Weights of a small mixture-of-experts language model, trained from scratch on English Wikipedia.
Size: 12 layers, vocabulary 16256, 30.5M parameters.
Training: a variant of SOAP for the experts, 8844 steps.
Below are experts of layer 3 (counted from 0) of a mixture-of-experts language model. Rows are named router (the router's row for the expert), gate (a neuron's input weights, with its number), up (a neuron's input weights, with its number) and show model dimensions 128-255. Each number is 128 + 24 x the weight over its row's rms, rounded and kept within 0 to 255. Numbers have three digits each.
After each expert's rows: a language model's description of what the expert responds to. This comes from a sample of Wikipedia text that the model never trained on.

# expert 61
router:143109092142134126135077190125096142143106109129158096129135093139142139115117135139124129155107133163122109148140126110113162149101139123138079117143115150072125143146141124171129136122123150095147159128112113114132137166137106116102092112083106101153142089071122171138124134125119136157088147111161054142147181105114135089161148141159128120158151127125122082173124101123115130099139
gate3:138105107081166153126137130127098156083147135145079105138112142183158085114115147083139109144138100136104115154117069101138126112130114146145131171114140142119140161118084176099104116115143178117135109111114122142133116123089109115134104133126157126126119114095133151135094147104132130108145131133110124106184112153151101115105121105131124101124154156123095154162078164168179135125126
up3:097133152178122132084136135127152090130082151083120106096175166155126154074151142151128111135111141152153131106113135116128129147154173107166125132134127139185151144121084125101136114149114134124161129109115168140146130142114109104067107111130105079154165127151093135126141136136119137143106139145133105066152113166152168087141117173134112120138159090084103133149085127111125168161134
Description: Name words in election results, party and demographic tables, such as National, Democratic, United, New York, Asian, Pacific Islander.

# expert 48
router:166137129091104110130067148111084141140159135138157127129124116157102136130116145122084107119148113104134107117144139136161141111077149114132141171110133130123067170108145141146086105133122124130151122137117118129112105189085069144165106096125092079171141112110138135142137155083130152132113132090135122165138135122092130098144175145131135119142095092101140129124136117132141103147130
gate0:153144156125124121139135118127111125135175160112124159073055125120163137140128099130116203104150135124117136133172143133113095125126120126147124090190112155176112087154141116159087109104131149151145150128145135156117192145131123158132165138154133121122108135147117119140088152128126133136156121151145097154089169124183117110125146169137126143142131097147117097137125102088166106101132
up0:074154085169118137092128107104125098148151129095123147147118152120122110156151105152105133126128124134099110137157116096112099124154089105145091089150167118137146128101153137131098137145130156148141140115123144135120160163177136071130139104151101153139153150109087098176108120153113145150144118113103194137129114131102163147131144128153136142101100142104127120118137151151122098128120
Description: Adjectives and adjective endings before nouns, like British, political, local, -ical, -onomous, along with the preposition of.

# expert 5
router:129149125167106075152158082127157124133179108133098126119107121115102122138095115172193154106136160162140153145141117117113137089103083149136123161115086123143109136145101118111168116171134088135134098100132166162073107137113161129143079158168082184141169095184107132140134124138123105127161158135135122121150103105133109121138108143116122111138120131114111136145128119150119122154146
gate0:100135114140138155118089136157129149147137138116118156167122121098131125089143123146123129131114118161153099109120157067106119153137098085184155088120129140092120110112138152127149119146119124112128084147072146076088164107111097107116118130114106136104122132141128165108128137149125134162153128122158078145106133182148081122134102073104099141113138133145133144135140156148130145170127
up0:128141145118147090125148159185155144131118076164139109090115155095145129117105119160117058149137152116146082127142110120151116135148127110130177106150139150128139139112083129093124118129164109097131140112126134105154145108117115138160151113108135116128156137137111089153162170114126154162104168162177119170156145118131162114162122147115098098127132107149164142113122128135109107137065
Description: Hyphens, slashes, dashes, quotes, brackets, LaTeX braces and accented letters inside names, dates and formulas, e.g. Ib-é-rico, NA/EU, \mathbb{.

# expert 33
router:125150150113147126180111172097126135146117106131151117098144101158072176123138119147150110134095130147129091111130123127150163148095163110118152116150135125109124160135107123168145092131174114142130146132125112138128131149098074161094110096116146108191108113146121133170130145095138163139093127130114146155137083133117128105146139128144101096170088112094132102103171133159179136142136
gate0:141121128137140146100125149107083105081130114117137146125151091135136136107134109094098112164192108138151089100150120151113121122106110131130104103091164162146134152105098081122101112087166110121132154151141156129088143113118124148113082130113135060135127141112163128183163127138154152147122135124112127150136132134100158115142116163160117172122142156136119191154129147116118130125136
up0:166169128147073174108113111107136081132138125132095174119103093125085140163146163130122138124145080121133106120138090137162118139159113069098116144122119110147088154108127128113131136146129164112141109104111102116137148074132132120126184094121095099123156077147138130159130170078112113151140121134168159147137126153134111093153106141151112103124122108139159101136098116109109086105153
Description: Nationality and other descriptor adjectives before occupation nouns in biography openings, such as American footballer, Greek basketball player, Danish artist.

# expert 53
router:104148189117187109111095161097142116138136147116152143142128141155125125153134141149160114142095140122158121118148108170147133105146098122132113181099105095154122114166106124105119166108123166085083157129123084146143132126128130128153116124143106167115126140142107128133162101136153123140137107147110159137166113143126126163177142143102088144104110180146121151153114133092125173135146
gate0:114087153143115127084084141152095147114109156115159127125114098107109127081128075107133124154135116148146092150125158137112113083138112106142125093134150147148109123143151155115137202114135111084151147135132144146143155137121107099155128138115126116162112092132148102114112155090114103086140121085138143087187108140126168141161172103135130154132128144126126109093140138149106116127135
up0:135155159138137126122119091080133110151119138123157102120161074161140161104159107095115108107119144118119132133109156172150132119082135156095133094182107128144147168120096142132100092122143125139107084130123109071109141103148116136093130121117135142087091108121137113145098111112154133115112126128116155080121085128121162169136168129133157081123130106157155139144125144114120122136114
Description: Single letters or consonant pieces inside foreign or compound place and personal names, e.g. Volgograd, Middlesbrough, Wolverhampton, Sherdog.

# expert 0
router:141128098136098158103105098110102140090084175139155171131136156123133147145108137136091104088168134099139092157170144138124123103137142097167126145122146111145099107102081141146116106156085125162137121139093095097122134131090144138139158092094104126141126164115159108132132147146145154098106129125142130104141147130101151143138158131138101114110113110110123131142051096121099096143136
gate0:107105131152129144147150149137134130159145153123121118078162094159106135120102140133097130095097141100120141129131167134136148108113165136117132153152113120126118121157154097200163091134124136106126106131176139166086127159127078148125147130164139130145138186100092089146143141140111177063177167146129133126166150141144129116115116146104133138092136102149156121167119120157161160146136
up0:167121124109116158118128098092079171147149119138120151132141094122126102119139099096089162121140161134086153154153093100131176129150091143139104130150122181137112130104122138157129172118113117101149099136171132121112144075102130154147120123147142152119133134114180171123129116151128140092127121157132094110123110141136126127109158138144131153117114131149136132119170082093130071156157
Description: Main verbs and verb endings after was, to or a subject, mostly past tense or participles: released, built, began, stressing.

# expert 62
router:171119137136146152135125167139135145152127118111155090078102119157117100160098156127158127155110139126135117087134123130129118117126106167105163128142100159101110115108130149134104125160118123117088122087137139154134153095153146113184168137157117123101116170184093136190109126116095124125162116150139116133112125139137100130145135139119128172095129123158132100125155146093148140131161
gate0:143115134152121155127138097129142095168134177078122123095154132125135109130148158057105103113108159169127103121134122140144105088189139144140112130097116115130131169100143131142121113145103163118151101146157086153108119125122119120124167130126080115147118111132076152157158145103116104106115125157103120146101136112129153122119101146115132148150158102154107133094135155102136127145137
up0:120176153109161119151090135161101081119071146108126102145148084103139114127138132126132139141118133080121117166142102112147127136158139137140065142147162148149092118155079185115105115112104116089103149090109140104082172101118102111091131152121126123119102110107129132110145095144138108091159138114121163139111113171145121141137147145108096149117116143161138153108117109167144141163095
Description: First letter or short piece of technical or uncommon words, often scientific terms, like pseud(ob)ulbs, (v)iscosity, ant(id)epressant, G(ly)cos-.

# expert 59
router:150127135079125138126103127133157121162102105112108154126114165141095157098145127113154073115098124104151125138154153160096134134081150107145117106137107131113114163149138123089131097163171072166125128156126106156123132107122143159129139171119123119130122141137105086082093112119108135132078136141141123166158144097121132144142125126110095138141155146124123152128137135164168141132118
gate4:110140142116133124113133154160097105117081170130128108095142118146165130157213144131130103155160155148108150178163129106096171135161107109128124134127126151115100114110119105127113073118131127129123088117149117109115137111145115108139125123133140102126093065104115126133142130166150130140148115139168127126158140142124087101195155132125109140117142111140141133131134127104145098112170
up4:090096099172091142175116119162138138098091107118125109168144127175127100080132123156134129131127127127130132136109112131091124130106150129139124173097149110107149138138058144159139127127116151142104147129158123151122125148138104114140118121118136123105142128186174146132119113125126134178097132109102135141108159101143143141143120090139152122177111106079115137148146120176103147115146
Description: Semicolons, colons, pipes and list dashes separating items in infoboxes and tables, e.g. California; United States;, | South |.

# expert 50
router:159116120118140098134121123155148173127133160123106140161151117092123142143097107141089116111146104089122077118136098097136140112147162116176111147127109134151162118141101129103122147136088120113181112099136085145157085125135122137108110113109157128193150168144114116185109136114134153165152115112183170146091139105154114148141121146175160159127114168110109150152097081128158154066141
gate3:086181079150115097185170128180135107099122143116123134080106147163150112093118134112128115108092106165085101141107153077135105158077166085131128115108116129156142118106174117126099163172146129094112101126140109151139137127143119134130108117114162049138152151120160134154153101142120151091144141109134129138114139135133123148122101154124104148144166164117153130150140101106093121162125
up3:095096143117104106140150145129146139100133099121154091102128136161139148115103102153117160153120139127144100126165132142089155106161139121099151106139149139102129151112175202148148143116082114165082105158185150153115090088102116142117151127141143131158169097086129109141105161142139110097109132128166138149147155125122145117097149146126121156114094126122113118100057120105100140140106
Description: Spaces and digits starting or inside numbers in coordinate strings and numeric table cells, like / 34.62, 25.0°S 30.0°W, ±.

# expert 44
router:110151129117119111100093117157136148115106102119074133121098146146134113132165092137165107140081132141123117189104107112133119137130150145141117146089124068159102131088155148137134126089162117150116156165109160128143114154117136161123098122112157096126109124158121142112100100108070145164125135109138132146103084127150145106144166100139100129107136099160119148123145157072111167059089
gate3:114098121145127145109179101157095107115109137145144115199110118095124089096133103071164190131172149140112089143081130143114128127111163163154088144117147082109162107156117149155178147128095095155114123143122167137139142174163120116110153142143145113169136127147109127148101108166101097120131140122139151124094146123166139135099134125082130133123099191129112132116145147117100098147113
up3:107109171092130103171125111098116122126158175114132148148094136119141126106114146141120123138119135165107120102147129157152096082110160101168164137150128176141135120109162106115079141128130098110102126129155108103147163113135184153137118121142127150179127093131165134161140133128104132125103113164146155134153144125092139123090109122120119156167149131145160145164123113126137136108105
Description: Pipe separators and semicolons between cells in sports and election tables, plus markdown header rows like |---|---|.

# expert 4
router:153118125173124168110123145130102106127109145169068172162103152137167091128114142141096124107145117103138166165129139167162134125132141072118101097129136111163133111139108148123139127154148102106126136124139108133125147147153136124120109138097149144080067154104134110103120118118130084092146176140110156140122104139144142166080134117122137069067117150097133116131112095101122144135096
gate4:102106112130108126134165125161131178096197156145113096121160148109115110063103131138114104092118148094112160111117122140119130137139120109087103142106127134129176193089149160102126101134138139166162124117137137114125143164155092119131126157125146148165092159123140113132108120125147130155113161115108110112138106109136111163160151134138139144139141138152112099151142130178158071160128
up4:121138152121172143110111164168141098157144115116163168154108122100130114136132201146166170097099046133129116095124127112118116135129099073111112154113132122110153123119174109080136119134150103133154095116097140129097114144133131142155127132119152131163110124140071162148125131121096141152149143122063146145133149126142124133141139150132136145129134136093092151120113130114119131085142
Description: Words opening a new clause, usually after a comma or sentence start, such as that, which, who, when, said, However, although.

# expert 9
router:110112122166153157168152151120190132162137133112149113139095122101106103174123103125138125108125117142134134109179135125156118128142108102109130141131154171108104127103139172081168155147124136114127079132146151129102163146137180085110131104126164148080158106112125129127168138125133123097178110150149086083140080136177133152080168111082132150089115128135150161087120097146116148081102
gate4:145104099136127168152134126135130132157136092148108162088130124095141097119113153133110152107151115109117094140164131155116094109147131130174115123117102106099139100092205163120119125122162112128125124129165138159138157143156113139161136122108140153129135125102144100142154154109158130127148108147097130181128130156127141142138092120066119143140134088150104153137105138141120076105118
up4:104170095127120088116153148119166118142167114145122133137134130129086139111083121135117157113117138109137101097121134169112128114148123094102109142140135156103125138096121131080108124105123115083090130139107146099123159139129091120159107165111102129170123120123103147133096085123099127091099125107109153134149092113111150140119105144107059117115110178155117091200107148100149140106153
Description: Commas, periods and percent signs inside or after numbers in census and demographic text, such as 843,746 people, households, median.

# expert 12
router:091130114103135120138114117117104143129134118113151131135140094085134146127152171140150097177155116167140167091138172104151143130138082165111107165095126107125143132150149105151113147131105125178098103112099126163173172146096130146113132125166125153114107126108147087147089129156170132125120135141136122090106103103117121146174099167132149157095092100172096146131161123159101159087118
gate0:127147116117105099114162152117124180168104126188122135116125130104118108109133095129122126150152124163180104153138145151100148141124130096119112125130115108157118097150152128163152177139139098158133124094121126169098129137174155102136160106115133125156137135122117159104110131112119151126125130152123140146169116106123143100142107129115111147111068135105144176134139122121142108143119
up0:129131107165154126101123097135130120119117150132100147154122146141103140080134146180145147123116092102096125146160099117146120119144113111133111143087159123180125083139150096151123151135160103131116154120140118121102151120168126169123151131096112141141134099133120147157125067148088146113157068158122147115106158161133104110145130119134148151139107087143100097125152136082145145130187
Description: Word pieces inside South Asian, Arabic and other non-English personal names, like Kulk-arn-i, Rash-id, Ashi-he-i, Kam.

# expert 55
router:098113121123143111120090175078123110137160086156082139145160121162125141095153152103167095149092098149152107125143157099108164169155101110140106134091102120092126140144109125152117132092125140107146150173109095112117099122112131123154088138157093103163151086141151135141131115133150147166140127150135114117123152170124105115135111083146106109130112133139128121162113107102135132108081
gate3:102109165120134162127156175121123172117096119147124108167176107141139148161134120118130141147123119113139125101140142119113154119127120083130162131138114179117134123166104127151138178103128134093114153136157111128133129135148147152130127158119128087097116125124101143160131128071111120137124114113136110107149152140073122128116093139142106142142134170164112185109154119114113140129120
up3:115105131104129161141165091108096136128109131124128180106133126145109190128099112169098178141099191120144118140104124123158103119121102150127118125102138117119123152106168139157136112126135137151141131132155161152133157124155118129112110142129112139109100126113125180145104150133130083127109177135153128111121107162128086073097122162129116134175099147104095147129166150128135124136107
Description: Direction and institution words after the, of, in, especially in military and political names: Royal Engineers, North Carolina, South, County.

# expert 14
router:122125145139111132138110072131143164054115208163118125143110138152147104137159102115127115158125122123161135142127101092127157123131124116124162097122161063133143078139109138125161141144117092168139118124148116114148120128132146126124129174133176129137129151126162156136164147122141141111118139148120103081108159128141155179084169144136139108093107091122120150113119111137113146157116
gate0:131108151113173092116181109109133105112146150116126105091120134154100121169120088134171160131114122108110124114158100118156148185150115091154101139062115120132116134084161133120131139121163105134161096103116096118090146104115174097109119146163107127174128133115141096114138135158127137070129118119151164131114105122104178090133093127131099077148133166157149154143133098137125105148072
up0:161148159158132145117154157099137149125155156092155138139130159141105126084172118108096130113140127109116155125108121120132164170114134155140114147083109130149143124130151131125149163148086137142124146120149097106104136124093113103094087113092121108098138109081110153094177128095125086131148132125153140151099129078119174120137157103171113112118111116106117122114106122153117111125124
Description: Pronouns he/she and main verbs after them in biographies and sports careers, like finished, went, played, won, took.